Experts of a small language model: vocabulary 4096.
Below are experts of layer 11 (counted from 0) of a mixture-of-experts language model. Rows are named router (the router's row for the expert) and show model dimensions 0-159. Each number is 128 + 24 x the weight over its row's rms, rounded and kept within 0 to 255. Numbers have three digits each.
After each expert's rows: "mostly gets" lists some tokens that are sent to it at least half of the time; "comes after" lists some tokens at least twice as common just before its tokens as in all text. This comes from a sample of Wikipedia text that the model never trained on. Tokens count by the router's weight.

# expert 81
router:063096136138101147134100112157145137135118117131144132117182109134098161167120162131145125103108098106140119162124115135117169118124148132141111099082126126082133137133159165143132158128145108089071127108126145112125175104104142151131146124158143179132101088178142122130091105141138146156179088085114105082128133100167125128123124148183110146115091134093126165112159134139091141132155125148126117124152118125130156135118101139103117136096148145110099135117184146104095117132107135
mostly gets: "199", "197", "190", "195", "192", "202"
comes after: " ", " (", "1", " v", " V", "17"

# expert 25
router:148119123173119138137132138142142134091096146152079088118143079168133141158116102161149147126145126118149145131152145147160098134107155126124156088118176114136108138146159161108138123138104107100136096129098158127070132095126119133139142150160126204157110140118104135104105098133103116181130151131103157100146049119080163148153161136100145130119135138104130139146145095117075095120119102149106117108143114162139102127155122122125129115121173123126140147100105155139140150133098131
mostly gets: " se", " album", " program", " Award", " design", " book"
comes after: " the", " a", " The", " l", " b", " f"

# expert 41
router:099099150119114154125132147137110132174123131079127144154094139113126143155097181163118111100118102134132159138152138113099109126161128102135173078132128142075156104139119133138155109121149143148086114159118113138125124102149169068138154172125163103139132134153119099112085122128111118109165127143161093099159090108087128099107119123182088111114151102139143167149106142113109131100139121144089139120151097155113130162162127132167073132123139161124134116142147157122132123112109170
mostly gets: " ac", " prop", " ge", " ex", " mod", " Inf"
comes after: "-", ",", " (", ":", " of", " and"

# expert 96
router:115100103140091157145137090141187136104118152102131129087122112133128120120170126111116119121150120105129108121132133113146109181125148150097104132094083164134098120144134110130108140129165110115073143125128140065070168148113138135135146077144112103111136122111122156144160140135118170151132132145109084141154169093150106089108145108210108150144121166144143124114116126146139114134128152105135099136143131116130113131095090113124111132120085096139151163158194121128150123132130112
mostly gets: " −", " ", " +"
comes after: " |", " ", "|", ";", " (", "1"

# expert 66
router:122134117123114172159130132144133139135161136145160159114108162073160094142163097089093155134079099094124102098111123145142121119108129102129155168122111117131113156113157130129107095120083162122169114106164127147114121155119147144133145091134134126151130103103134107143159144140125157127127202128174093144123158126177165118129172135137145160140141149128141155131148116142160132164122163146102092122109126122097151138103171104101156093097151095127174149163140094128111126123113099
mostly gets: " ide", " how", " because", "adel", " Church", "ph"
comes after: " ", "–", " Christ", "y", "ing", "ay"

# expert 111
router:137093087150109127109179126128113125131141153117100132121110156128117122144125137157125102115162128104116135151131147094165105094164117142133145149126127121112090128067070145092090109102112145183126127075128138081163114119114112159143136106147169151139143147121166087137132106102159106120121111150105118124151087101129155124070158122085174120129127126150134151148157155091131119153115115132142132140143156151146150125140168110121146096129159116125113106086149124133113129081087180
mostly gets: " the", " his", "The", " their", " its", " this"
comes after: " of", " in", " for", " on", " at", " to"

# expert 34
router:094152183122139161165107144118153149135081159138132125141125131127104140117131150145105146114144080102110114086131119143122079154132094100091129127079124123155178151138170102124121123115154086124117087105124121170122127143150146131131150093139110122120143155175139109074107100103107160186132104108117110112093120155155107160118124132146165146106166152177136128101109155107112132143103134107128099176152102145111170154148108125117105098091098118115102137114132120167118136138142131
mostly gets: " In", "In", " Pro", "On", " ag", " sub"
comes after: " (", ".", "-", ".\n\n", ":", " born"

# expert 63
router:119171152143180127092140124119167138103118064112106126134177111127097097082168109115133151068098095130114137086090121141132121143144131126130126127123149123134116144091131145123114129135118150143094112119134169110123137157152109134160173132105141134136119097112157118121150117157144155125143124141115153122168114172143125120141154156114106161155176178143095136105116084113189098136143122104157123165121158113106102084169107128114084121143093142113146158111103094138123132134130106
mostly gets: " young", " United", " European", " David", " Thomas", "24"
comes after: " ", "–", "201", "198", "199", "197"

# expert 76
router:135108136117150113115167132115145128087112117136129148159134121147112141134081143167146122105120140119170117161133163095146114114129147177127152090124129144152153104118118189167100111122113147116088140100147174141112155134194131123149138130126169114129163107138092153121158143146154139133160103134118146108157132140128173103126121113177127138128093154107167146132145113161105086143121126094151141070111134132106143134072084149157139138113146160116122103156070146127128116137144078
mostly gets: " mod", " kg", "ST", " MF", "ER", " mult"
comes after: " |", ".", " M", "R", "M", "0"

# expert 92
router:122110080124130130125134136171152144096160150187147098106134098162157112124123098150116160119090096124168120125108116098095107124127178117125120108111096103132193108090143161105164103119120114132124134133146135116166104132115092150133178093131146137146131145128146137088115120144147149172083087136143092131107165152107130102119135110125076125113125102137139133104176115116086127129165139118176118091084139166107140131086112133131140080122149116111127141139144123141102129122157098
mostly gets: "\"", ")", "\",", "]", "===\n", ".\""
comes after: " |", "|", "–", "2", "1", "5"

# expert 119
router:085147160132155121123149176179152120147101132156122128130114085116133133136152108171169096124182132120111171146148128112096152143120122112132124072130155141140136095135159120153117162112135135115087132136120115115120117149119152126130127096141144098114095147144109116095159132107158107108116123124090121082153104104086091135106151164168103103116102130130119122137097121147083152140165161136080097135182122140083151156137152126112118142093112119122105130160181149155121115180133111
mostly gets: " E", " O", " U", " N", " Le", " Re"
comes after: " the", " |", "-", " of", " (", ":"

# expert 97
router:082152083125120133157110156106156114140150146140183103113083155180121124140148089134142082140144099153151105123147134169118133129141103110105130115101105150140109185183119104138130106123105100090107176156124125113148164112146172132166138118114095118133120145115092149107104151115136123165131130125143115099133172129132101113155108118168115117136131083139145115155108115158152095117112167148135145130147093105153110129130094159118122143084135137125094142134186135156145102129081125
mostly gets: " ", " comm", "–", "|---|---|---|---", "−", " im"
comes after: " |", "|", "\n", ",", ";", " in"

# expert 127
router:127076125138097124122103075121137141116115103140126128135100171109162113123138139130111075155113165123134120121113103104146125140141106085085141196165112137129141138150121144141173154147134151155149074171143134123081131135137164133170120113115184132115165137127161149130094162129139167134114108111195120125101139139129157114141131160149120132122126181103137138130165098140140189144144139164145145133128126116143176146147141119150109142105160129102147152143090160122143132119122102
mostly gets: " song", "-t", " songs", " vocals", " UTC", "nt"
comes after: " ", "\"", "200", ":", ")", "199"

# expert 61
router:130132098111117111157146141139134164153150149123119131131121117124113086126139065130136168125120099112132187154101138145157113113129129120134160101105116139173140113150100138085110107138116125126111118127110112169178137110120103136133106158116088108139136143130093144126147066137163122144127126076123085130121122109151109185132087111141167180101132091126126153125115148070112109117152139136170129174105156151158120110131121116064161121142111138105151109142127175151155125107098147
mostly gets: "===", "==", " where", " dist", " inst", " age"
comes after: " in", ".\n\n", ",", " In", "In", " ("

# expert 20
router:100144158176109141150127137122145155171125167121142129101123142102132108134139140113128149116179150130147137100111128155121134174119104111105143090143167138098141123100108170092103131142108131138144171151114145127096150127131135150163155141171150093099135153137150097106145151126128125115076113147142101131147087095133096083084131136170139112125122164153130146156113111095137116102121140163091083137145156132160168155170095103141160158115138126108110126131134086137097150089130070
mostly gets: " Jo", " e", " mon", " non", "Al", " Mon"
comes after: " ", " (", " \"", " N", ".", "-"

# expert 15
router:114131159098122153147083145154111100155137130150130146109075125166129138156145094119078134134127155132136115148128113161122104140108123129119134133159123127105128128161107146113153100134152145112091131179149123142143187111117179132144127140117131064113155148132125085126084158152104143148125124090141148153134064119132180094156095139154093116102122122161144145143139154118085166126119105111086100146162124142097126189118150121116130133113164124090151096154124166124138109128114147
mostly gets: " B", " b", " F", " f", " r", " inf"
comes after: " the", " \"", " (", "==", " a", "-"

# expert 39
router:094120155138155177138166145176139104165080134139112106145099109180127111134129155155121121131104134121138134149113100137104141128136088136147124105124109106098095120136110156114128132114131145092083162110126110144121131134114166143147151137152082132167152181151112102119120149127120147147124139105117099122151128143107101136140133151151081121091174111145071124148079165170157137104170140148106106097176138136097118162125136123136158156132176149128121132187121120155135137140161162
mostly gets: " O", " ar", " ro", " o", " Reg", " dec"
comes after: " the", "-", " of", " and", " (", " The"

# expert 43
router:096126082126119141135148110142115118119105174092159138112123128152096112154159114091100114121140102137139106151158158152090129091073085141128139115139115171134134137158145151112135124142122124106114110079080136103152113093105131124102106099157078111161150146124105144150110093117126089130135125141157104102144150121144123103116168072131101087139109147117096097106118163121160110151129116090137129152163127086106152083168098139158150106066127112140112143127141105119134099132137110
mostly gets: "201", "202", "198", "197", "200", "194"
comes after: " ", " (", "–", "1", "2", "3"

# expert 46
router:086093166134123146121108158118130162152113133132159140128095106155113158146115116130108073178137112124101087148160117123097111112151110166112117096141105145147162088123134159125156073125129144108092147110117116154116153117130126129144106108105137081132094126110107145145089067133137126138138104100122100109114083139156107068141099135117095059116132117118106105131132128141133164091127115089102117099159124120073134153115158107113096107114155149123122137139148145129147160124156105
mostly gets: " n", " st", " N", " b", " k", " o"
comes after: " \"", " (", "==", ".", ".\n\n", " a"

# expert 23
router:155164099138120105118115100127077136142098123112184184095091107116096121163149147132156109159088112120133134125113133147104128133111135131144114134146114162161134095155128100142103070138156170147125109135133141106119101104103132133129152135117114157170138099113144110160173147102133124118087092121150120101116160142143104139163121164107182120106123154161116112111139113071139111061166088103132125159135166140136106111166142096116141141106114144099099118127132089137129117148119151
mostly gets: "====", " Pr", "|", " pr", "===", ":"
comes after: " |\n", "\n", ")\n", ")", "1", ".\n"

# expert 118
router:136105161187101130134109127108129134143129129129144137112110099148137158102131133120120100123168108140132143105132095171114104143130141074103131112172107124093180124179112123105096141082154124142099125103124154106161134117146129142120153138155131129133155087110087165127140151109107178113100111159119130144109146123146111147151154097111124121111098160106110093152104084134170116110098092182172120136139158134144142156145147137150132160111087168138113165138139095140146154135066114
mostly gets: " are", " ad", " were", " could", " would", " -"
comes after: " |", ",", "\n", ")", "1", "2"

# expert 30
router:085176131151096155128113177092113137130107156145156133108101132145122122117107079106116135152135147159123160128108126117166087086154123129112142160151151118158132102091133129084111132149136150155151135099087092157162117153085144164112139152176149093149154151153132087121100152138114147110118095094156144127110155126155094144100120137127141108134126138177105143180121166115135109136110128163134098170167137091136106142141124143115121146159166123111116155166158163129131145104146127
mostly gets: " en", " per", " L", " Per", " et", " cer"
comes after: " ", " (", "-", " \"", "==", "–"

# expert 29
router:063149162167141160118164152135146150170100146129123151144128105087132127105106144156106108096135095091110138173158135130119154143146118157131081130162111174113135136164079140140126114164149145117130164095093124138144098112114120130141126139154152132146109125133172148100136120109174147100120085128178127120145090118148112105104112159098083108110136154120149106130167158135143157144128153130104119108152139126143154142123136173102140136160094129150114160129122139076124075097122151
mostly gets: "The", " The", " A", " Sch", " Mad", " Ant"
comes after: " M", " S", " N", ".", " of", " B"

# expert 18
router:148183125154113105135131095147118161124159109091131160138133106141166116129142173133122136138105132117096146165139152110137124134112154161107108102123114111119138120154124094140149157121131156168161141111119121059080126103130122141094140113147106135142125136177110147113141144139128172141098150109142135153062183131185125108130149117112149153126109143096154111151120149114174097090159144174123118128147165118139148164112176127115108153098135134106145109177145126121137146162159093
mostly gets: " —;", " –;", " |", ";", " FRA", " Nominated"
comes after: "0", ")", "1", "2", " —", "%"

# expert 99
router:087124157156133153121148134132098153138104155126148102088160112102148145115121170100159101117100112130136128122120143137129104168108111173126102146133134140119151108141139112115128130173115103126151127129146113128114099133115158167119165145097090143173151089111110095087108116135116129130111102097143141129124099099168100134127107099133112145106078138138151082160157128118095111083069146152142123148135162113118166144127117180188121092130116102152155139121143083103138140098150074
mostly gets: "In", "idd", " From", " In", " When", " Swed"
comes after: " H", " S", " W", " K", " s", " w"

# expert 87
router:118145108148118170134145156089124125127108130149087123151125156119154109109158126153164124171152149108067111147111119120109132152135146108125129094126150151106116119113121135134090147168143100159110114138151136058163112131121111167143145110110097188115115133121118149157117127156126119138148150121160137079132125102173090124152152112093184083166116144102129128153155098090110119129138129114143149085135119161100077160115172134082149121126169125164121131121150116131124110104101125
mostly gets: " the", " a", " their", " its", " his", "The"
comes after: " of", " in", " as", " with", " for", " to"

# expert 89
router:100106101150118112128126111119135134102094135125163183127105177110115129116128131157138117126119128136127112154146157096108106088118151133152142108144111135126140113169094091140147128087163123119098146143118111141150120115092172151132131101093126092133134185147164089128121129115119109156101115073160129133120124075137108085171091165146104125088158119126119108163133164164106121149089119108141140137157101119112100097109112157124087102095130128129123104093153141068116102155087113
mostly gets: " K", " sold", "Th", " ===\n", " Th", " Sh"
comes after: " |", "|", "-", ":", " in", " the"

# expert 114
router:147094087167156135106145159110104069129122094121154146117168139120099105111181154111112104120172099099148128126130134122123131150149091075151147146132096118128133140180096150136083121150109099105154107145108122148195148114125100141141123134131109123131096133112140140144164147176158162140133131111132150116103166118130101131135151120103168130137133124101127152135136104083116129138108131133161125123097116152176121153145190117154121136134106140120136139106163088146127077147085099
mostly gets: " and", " which", " but", " or", " &", " until"
comes after: ",", "s", "es", "ed", " life", "ers"

# expert 21
router:110130162135130164145108143093165146117090147146080178169159132113109140134105132100109082135141161102130135146101089131132076158150088163123132152117071122143162157121075111107124121132142102161146156118122163130087094110104113118143078084123157106144124155125095122082133157129145144145141105118129125110126113126132093141100123148100145164119128133108139121117130115187099108114132133159140167161143076117131133119111164158117142122127144141166134118161163115096138151126138163
mostly gets: " And", " Pet", " But", " Pop", "op", " the"
comes after: " of", " in", " W", " L", " F", " from"

# expert 32
router:107125094115120141110108136162164147140096114102117099083112148089095135129097109162129163095172115158167125141092153123124127115097134099186145149104163134166117115135138161112139109109076138139108096102148135103167125129085085153142170150144153106138105158104114099119137109141129136105121125145126155129117135155144125128112166103200117116098118122140124146148155124111102136178157135178122119117144126107169114127113113133076091161133136153136115155133154169117126108134089143
mostly gets: "180", "85", "300", "190", "76", "191"
comes after: " ", ".", " (", "–", "′", " −"

# expert 49
router:103127128133105128123111147112134112133076165130141080124105080113132099145097107130115102114107101109134147147141187118119113140137163126104102147058082119134128099133086138141146135115166112135137068134139126174184170124148130129129125115108118140109133124095109103078166147146150120132137108129092100141119129137147147144094152124144100137116142128136119166161151112140171107168118119149086136121112165151119135125149080153122133135124143116148075102142102145163135115172095171
mostly gets: " (", "^{", "′", " out", "(", " off"
comes after: " ", "\"", " /", " km", "}", "/"

# expert 80
router:135156097113111100106139146139146136125164099072137141158104122136150122118126149140148099157129076191113156132145173111157112142145134124151166125157133150111144147148095100118155083108111136166092117178160118108117118123118097167115165127130144150135140137150097142112098113139114162147150167121133146123095154142159143141152109130131103166110156102100154147088106117155156110105146137147130144147152171140143118082131141120093096161112142138102079126178134102145125085117151167
mostly gets: "″N", " Preceded", "°N", "See", " According", "Personal"
comes after: "\n", ")\n", ")", " |\n", ".\n", "0"

# expert 51
router:135119102129154113162191110141125185113120133114093117109181107101092060146100164157097130188153116111141074123111112110161148139125136114112111138130111158133095133095115113099128106090123132130102127135106116134165124136113096129151125127128123137082160145098157148129142100125180157146124097123098164164131111183137128129122133124115110100114087147109164119124121128128153142158122127148134097081164155133134138150129157113100098149149100115157141148101160152097139163143124122
mostly gets: "g", " among", " This", " because", " Genus", "The"
comes after: ".", ",", " Al", "201", " is", "200"

# expert 106
router:151145086160123124144134115137103115103105089110118134139105120101156149093100126152152142152122149146148172101139109106136149110129135124121170090155138083156141144143086109148148123143139135147119103140120153106081095134101135129160144083156118122134142127148120135117161165129095133094105119135140101108092166178165120156138137180158107149143083137157118158098179130088153090082171119114083144129116133120127120093127163116150121140078107163109116141139158111149111125143159158
mostly gets: ":", "):", " —;", " |", " Website", " classification"
comes after: "0", "1", "2", "3", "%", "5"

# expert 44
router:090130129099132144077145159112160159105127175134103176138163134163149127139125119128169134095097155144169140123164124089140130118118133110102098113110137131141124125142170153092135120124099128138161135141129129115084107129136094141103101141173116094138174148113151135083085113117135137088146104130160097150173100123131127182121099090104144147118136132153138165141154147141138102149167130115134115108091121107132114132071137115071133123175095137126148143149140123120106107139073144
mostly gets: " King", " they", " south", " Di", " bi", " Z"
comes after: " the", " B", " in", " S", " D", " P"

# expert 107
router:088124177128094138160126109140112158159125106136149155157099109162119123126137136131167151113147150116149140128157146124153147139140136180087158129131125118120149114133144126094106111099113115099138106078167168104125152118116163113157138104143132142144160113144085154107105135157108130144122155124153127113204113153137160128077166112142119091137105137145138137145155142142091138123106143108136186054161154130117098120094134149102133112099132089106084141098157145119155114146145141
mostly gets: " ch", " rest", "″W", " st", " emb", " reb"
comes after: " |", "2", " a", "1", "3", "4"

# expert 85
router:132083106179127142137130119114177094111099161102107099094185165111116176114116087138138117142138184106182095159131146122157105146083145156128126109133132152094128126122124160137118124129113117106143082137141111103168164106091118113172130122131075145131154136114111132141134141135123142109097093180137127101145133132158121102096116132159129122125134125099137131129164134153144119134152121153113123106176100132097131122118105158128134189101120159109149109089110105132155170102137107
mostly gets: " six", " Votes", "ol", " pol", " |\n\n", "179"
comes after: " ", "–", ".", " $", " (", " −"

# expert 120
router:113140130168114085085123127107101157169153124124161124168119119147119130127107103103124099101129127123132138136140128165137114129123085107100142152160138144168123146158123142126093160104109101093106142077134118099155121108171118145143148104141123149139175174097107137130104164118153151098125108091124113152107140112086145179115128102129096171104123146110132125146089173089103098165139114146168137146142136100136135079167138147090110093082117124096108136121132141133162089123110154
mostly gets: " been", " was", " int", " became", ";\n", "′"
comes after: "\n", ")\n", ")", " He", ".\n\n", " he"

# expert 16
router:138117178133139105105128112123102128151171122173191104119169105159113106150137134158154134094092106062102113170136114121122122120137120086116123093127080147086130094100103147141139142123113119099102132115088136120156130116128146135084125096139124130139157136167103134106128119129151137136149114100145109145132092105134121138146154126110086109154126144162159169148150094111102142109147133136177093152136174138078104130182131133144162132097119131121112106131150157121144126132113191
mostly gets: " ext", " Am", " ab", " inc", " or", " exp"
comes after: " M", " the", " of", ",", " and", "M"

# expert 9
router:137114132132138158140126161106112142186124154137106124071163188136100162155124151147134126123166136168107078119130152126099158157128123116123134154143089127091142145091134125149097157134113149109119098154172161144108125142124118134135113089106162133134082130090082125108122086101126125128140138114100118108143120122173101114156076136112098137108144124134127128147137142089156141127126152110131107094133170163129138139169179128159145118136115168151147187130132123137126095136087084
mostly gets: " would", " called", " due", " could", " without", "pite"
comes after: ".", ",", "ed", "ing", ".\n\n", " to"

# expert 13
router:128140155160146109122101116088147132111119157129129095146136084112091109153117141150141124116142161094142129146128145130132068157135136113150074132092125152133156112161168124137124136151110088116144113117107146138107134144143142125174094170129178137147110079107130113108122076151135124102111099132096075113149119100098125126138152116130170175126108138106169118089104093125138133102126125114172147124143123169101152139101175098139102133107152120160103151169131088147165128172136127
mostly gets: "==", "===", "====", " \"", " [", " Fort"
comes after: " L", " D", " |", " R", ".\n\n", " d"

# expert 91
router:097126077138110113122093104140174132116117118141149080109101141141139160150114102138137075154121115128129114134135150118143124130103115111146116126158144166131065090175155126129140171104116106163158113155120139114124136092089148093166121136122146113122135150095114179112127109143124117170128146106084116105164125131120154093147155112130101115109096106146164160201115135142117117116097133108153195121154123118127131093112085121097143139131139101121131173158147113130161090138118118
mostly gets: " ", " bl", " ev", " ind", " fl", " conf"
comes after: " |", "|", ";", " the", ":", " in"

# expert 17
router:137163103134137131132121107131085118155170160150124124147141142151134127076096134159126095145190122112129139136115159093166094136144103116103134163161098153137131091141075092114079107135145107124089135090125174136172116108114142161129167127165104165137112085144100146138136122102137185131107121154196135120112154140130116130134128121113109098159110109138134137168127149117136106126145142145124127124138144145135154151126161092152175131143134131170114138154097091133104107147102092
mostly gets: " This", " The", "The", " These", " whose", "',"
comes after: "\n", ".", ")\n", ",", ".\n", " M"

# expert 108
router:129140142097118145114086181143158124145132176166130154114142123147113125181144100150145160106122103124156133158143141120142118137176135160116081077114158148099140107140083124121148107090132121074160177122107146115105151104102135144148149146148138116158107093130096086141116150094147133153093129166125118138144094119093135106130117122137100111136148111120106156114146083144099127124127160105134100128161161162141164130092108098106167118100138167170133096166137149105151139130130143
mostly gets: " h", " sh", " gu", " sp", " rece", " disc"
comes after: " C", " P", " c", " p", " M", " m"

# expert 126
router:147156121112111095139127170168095143125139152122127088142112101151120122172144148148145102126163098129134120121155114125096133163185163153138090113105087095100168123142144123104131132146157133093138104101148103169135155105114148139117120100135126128143121102164125164155154110132153120160105139126091128099171105092116100137150135097125072132151104104142139134100119157161078132097165132087158122113154183165115170156129135117094150141112159124126117099118132156136169144143146159
mostly gets: " p", " o", " tri", " vis", " Com", " man"
comes after: " the", " C", " c", " a", " V", " The"

# expert 75
router:104111174138086141102107126144084127121128184110106134105148134113122133146117147125087131130142188099170095152165153121149122144137165166173101119127151117164129126168106138125114127129147141142158110160132160119105081140139169125167109125149140188176113123110173110138156095109131149108117104155145074118158067143115094128101130094082128158127161146126142159149140110129085128153132121128119123140145142134125099139105122176117113140122137138136115140104151128140158169126147128
mostly gets: " small", " local", " public", " Grand", " real", "the"
comes after: " D", " a", " d", " N", " the", " S"

# expert 33
router:099135129112171117147143131173131162143133162137162130109164124124127114097117152114126087086163107097141115131155102110127106130115104135146138145146096151096127086129109091101128133153155088142138084160148130109118111128142130135130073146145121101178129118168171099112124147051137138121111135143152129130153161102110116078085091148117113119091117160108135098118145175123133097133125163164101119128128161087127161145118121139166158108132098158116160110157109107122141125096158153
mostly gets: " Z", " Kh", " Cal", " Sa", " Bh", " Sam"
comes after: " K", " S", " H", " J", " B", " T"

# expert 113
router:187141142132099083153105140158157152160105174124161145128104120129158157106075153129145125105138129105170173177142133159147121115150133138143154157151135149132122129162121115102121127128129103111113123116138135099124170134129094159124111100176131145104142155118122086088141119174110150095149122093129096134113146146131142116089153143143111149112101151073127152128131124149103106144164139159079143097134125095115152155173144119103163147137146173141096144149134177101117104145138116
mostly gets: " \\", "'\n", "\\", " every", " Ty", " each"
comes after: " ", " |\n", "0", "1", "\n", "%"

# expert 52
router:117099113108134158141158137124160130140145128159146149104078121122074179159134097113159057134113116107092133143140133112112129138141191158131125116163106112092146080117121132134077102124135104112120164126123072115126174149157168102160128109133102094137134161091146142117131131143154148109135118122099111144131140091112130087145148171126108103111155082123135121106142118127120120152142157090151134129151149157101107078153118165120121094171136130137109133148104150100145124158140131
mostly gets: " $", " n", " tw", " p", " wh", " ren"
comes after: " |", "|", " the", ";", " to", " of"

# expert 14
router:118141133147129145142139124177142134106206141110126092095138151115105139153145128121161182086107130133104111140129132081118152155133129140132109165124131114129133138123109153126129143117097145127066139120134105087158127107108142174136120101085151147150180143132149129131141139116164134131139068152098147176102107077156107118128144132121103093132111094131111138110150135126145117163138151106097146147127113085112103110098117137097178132177078135135145147144133188124101155129130116
mostly gets: " rec", " dec", " inc", ".S", " ele", "ens"
comes after: " ", " to", " for", " of", " in", " at"

# expert 94
router:131113095144104118150119109126185151136132135138186107095113098096107092123115170123150106126131150113109117113116116113118119105163134125108079160152099149143115108166123066142082127112116105125189150129112156095171161109142144092113098138076142159163111116161166132111102163122109150142134097103115123129110159116143120090175124161110120115105128138153127117143100173138140138106135126112143145104160110150154106112148110098169168168111160110129148144151097107115139123142129146
mostly gets: "|", " aff", " ", " ren", "|---|---|---|---|---|---|\n", " ("
comes after: " |", " |\n", "|", ";", ",", ")"

# expert 82
router:119156090143094108136097122140116155102161129132128104116128176100114086159119110120093152132109104147175154102104152076095111098070122143159108140139157130170108126143136100128128105145097111130165106125165158085116128118090110114115155134149116137132167172141128112082122161112108120109161135113128131164079167152166119149162096170108129125136144117156125123117124140124098125149145146149150120163109130136150117136150171080130097134121146124132136130152126155163148180153159159
mostly gets: "|", "====", ");", "===", " List", "adel"
comes after: " |\n", ")", "\n", "%", "\"", ".\n\n"

# expert 28
router:145130123142097081142130123116145158093107114090101132160141134150128125089121130136086168161135118088120132160130133170152135124106108130089149185156118127118125089123132170106125149122114086105137114177130126122186169141159115153130139155152128115165130105098094117115113126129188151155128085127130155108108152163149087112114099097192125137119137146137122086120139143145139125167178114128148109120149128129159141144173094150113133168131118107102125092119132106119102149110130092
mostly gets: "000", " century", " million", "?", "'\n", "300"
comes after: " ", "201", "200", "199", "202", "197"

# expert 69
router:123105141094096123137089140169095135089172104096137138086126123121101125123129125135140120174084107129109136109113077111160130168126125169083148105135129180093152080156124113102132114168107114072148131126084132120140201124118141132122085124161086136136164136085150131114133153115142163081110113143113137122137120134124125140129145085119135091148118118147144106090099146132103147105138126126096112130165111174119111109142144127126119145121163106100120138140124151147142185143135120
mostly gets: "==", " sc", "===", " comp", " oper", " co"
comes after: " |\n", ".\n\n", " a", " and", " |\n\n", " was"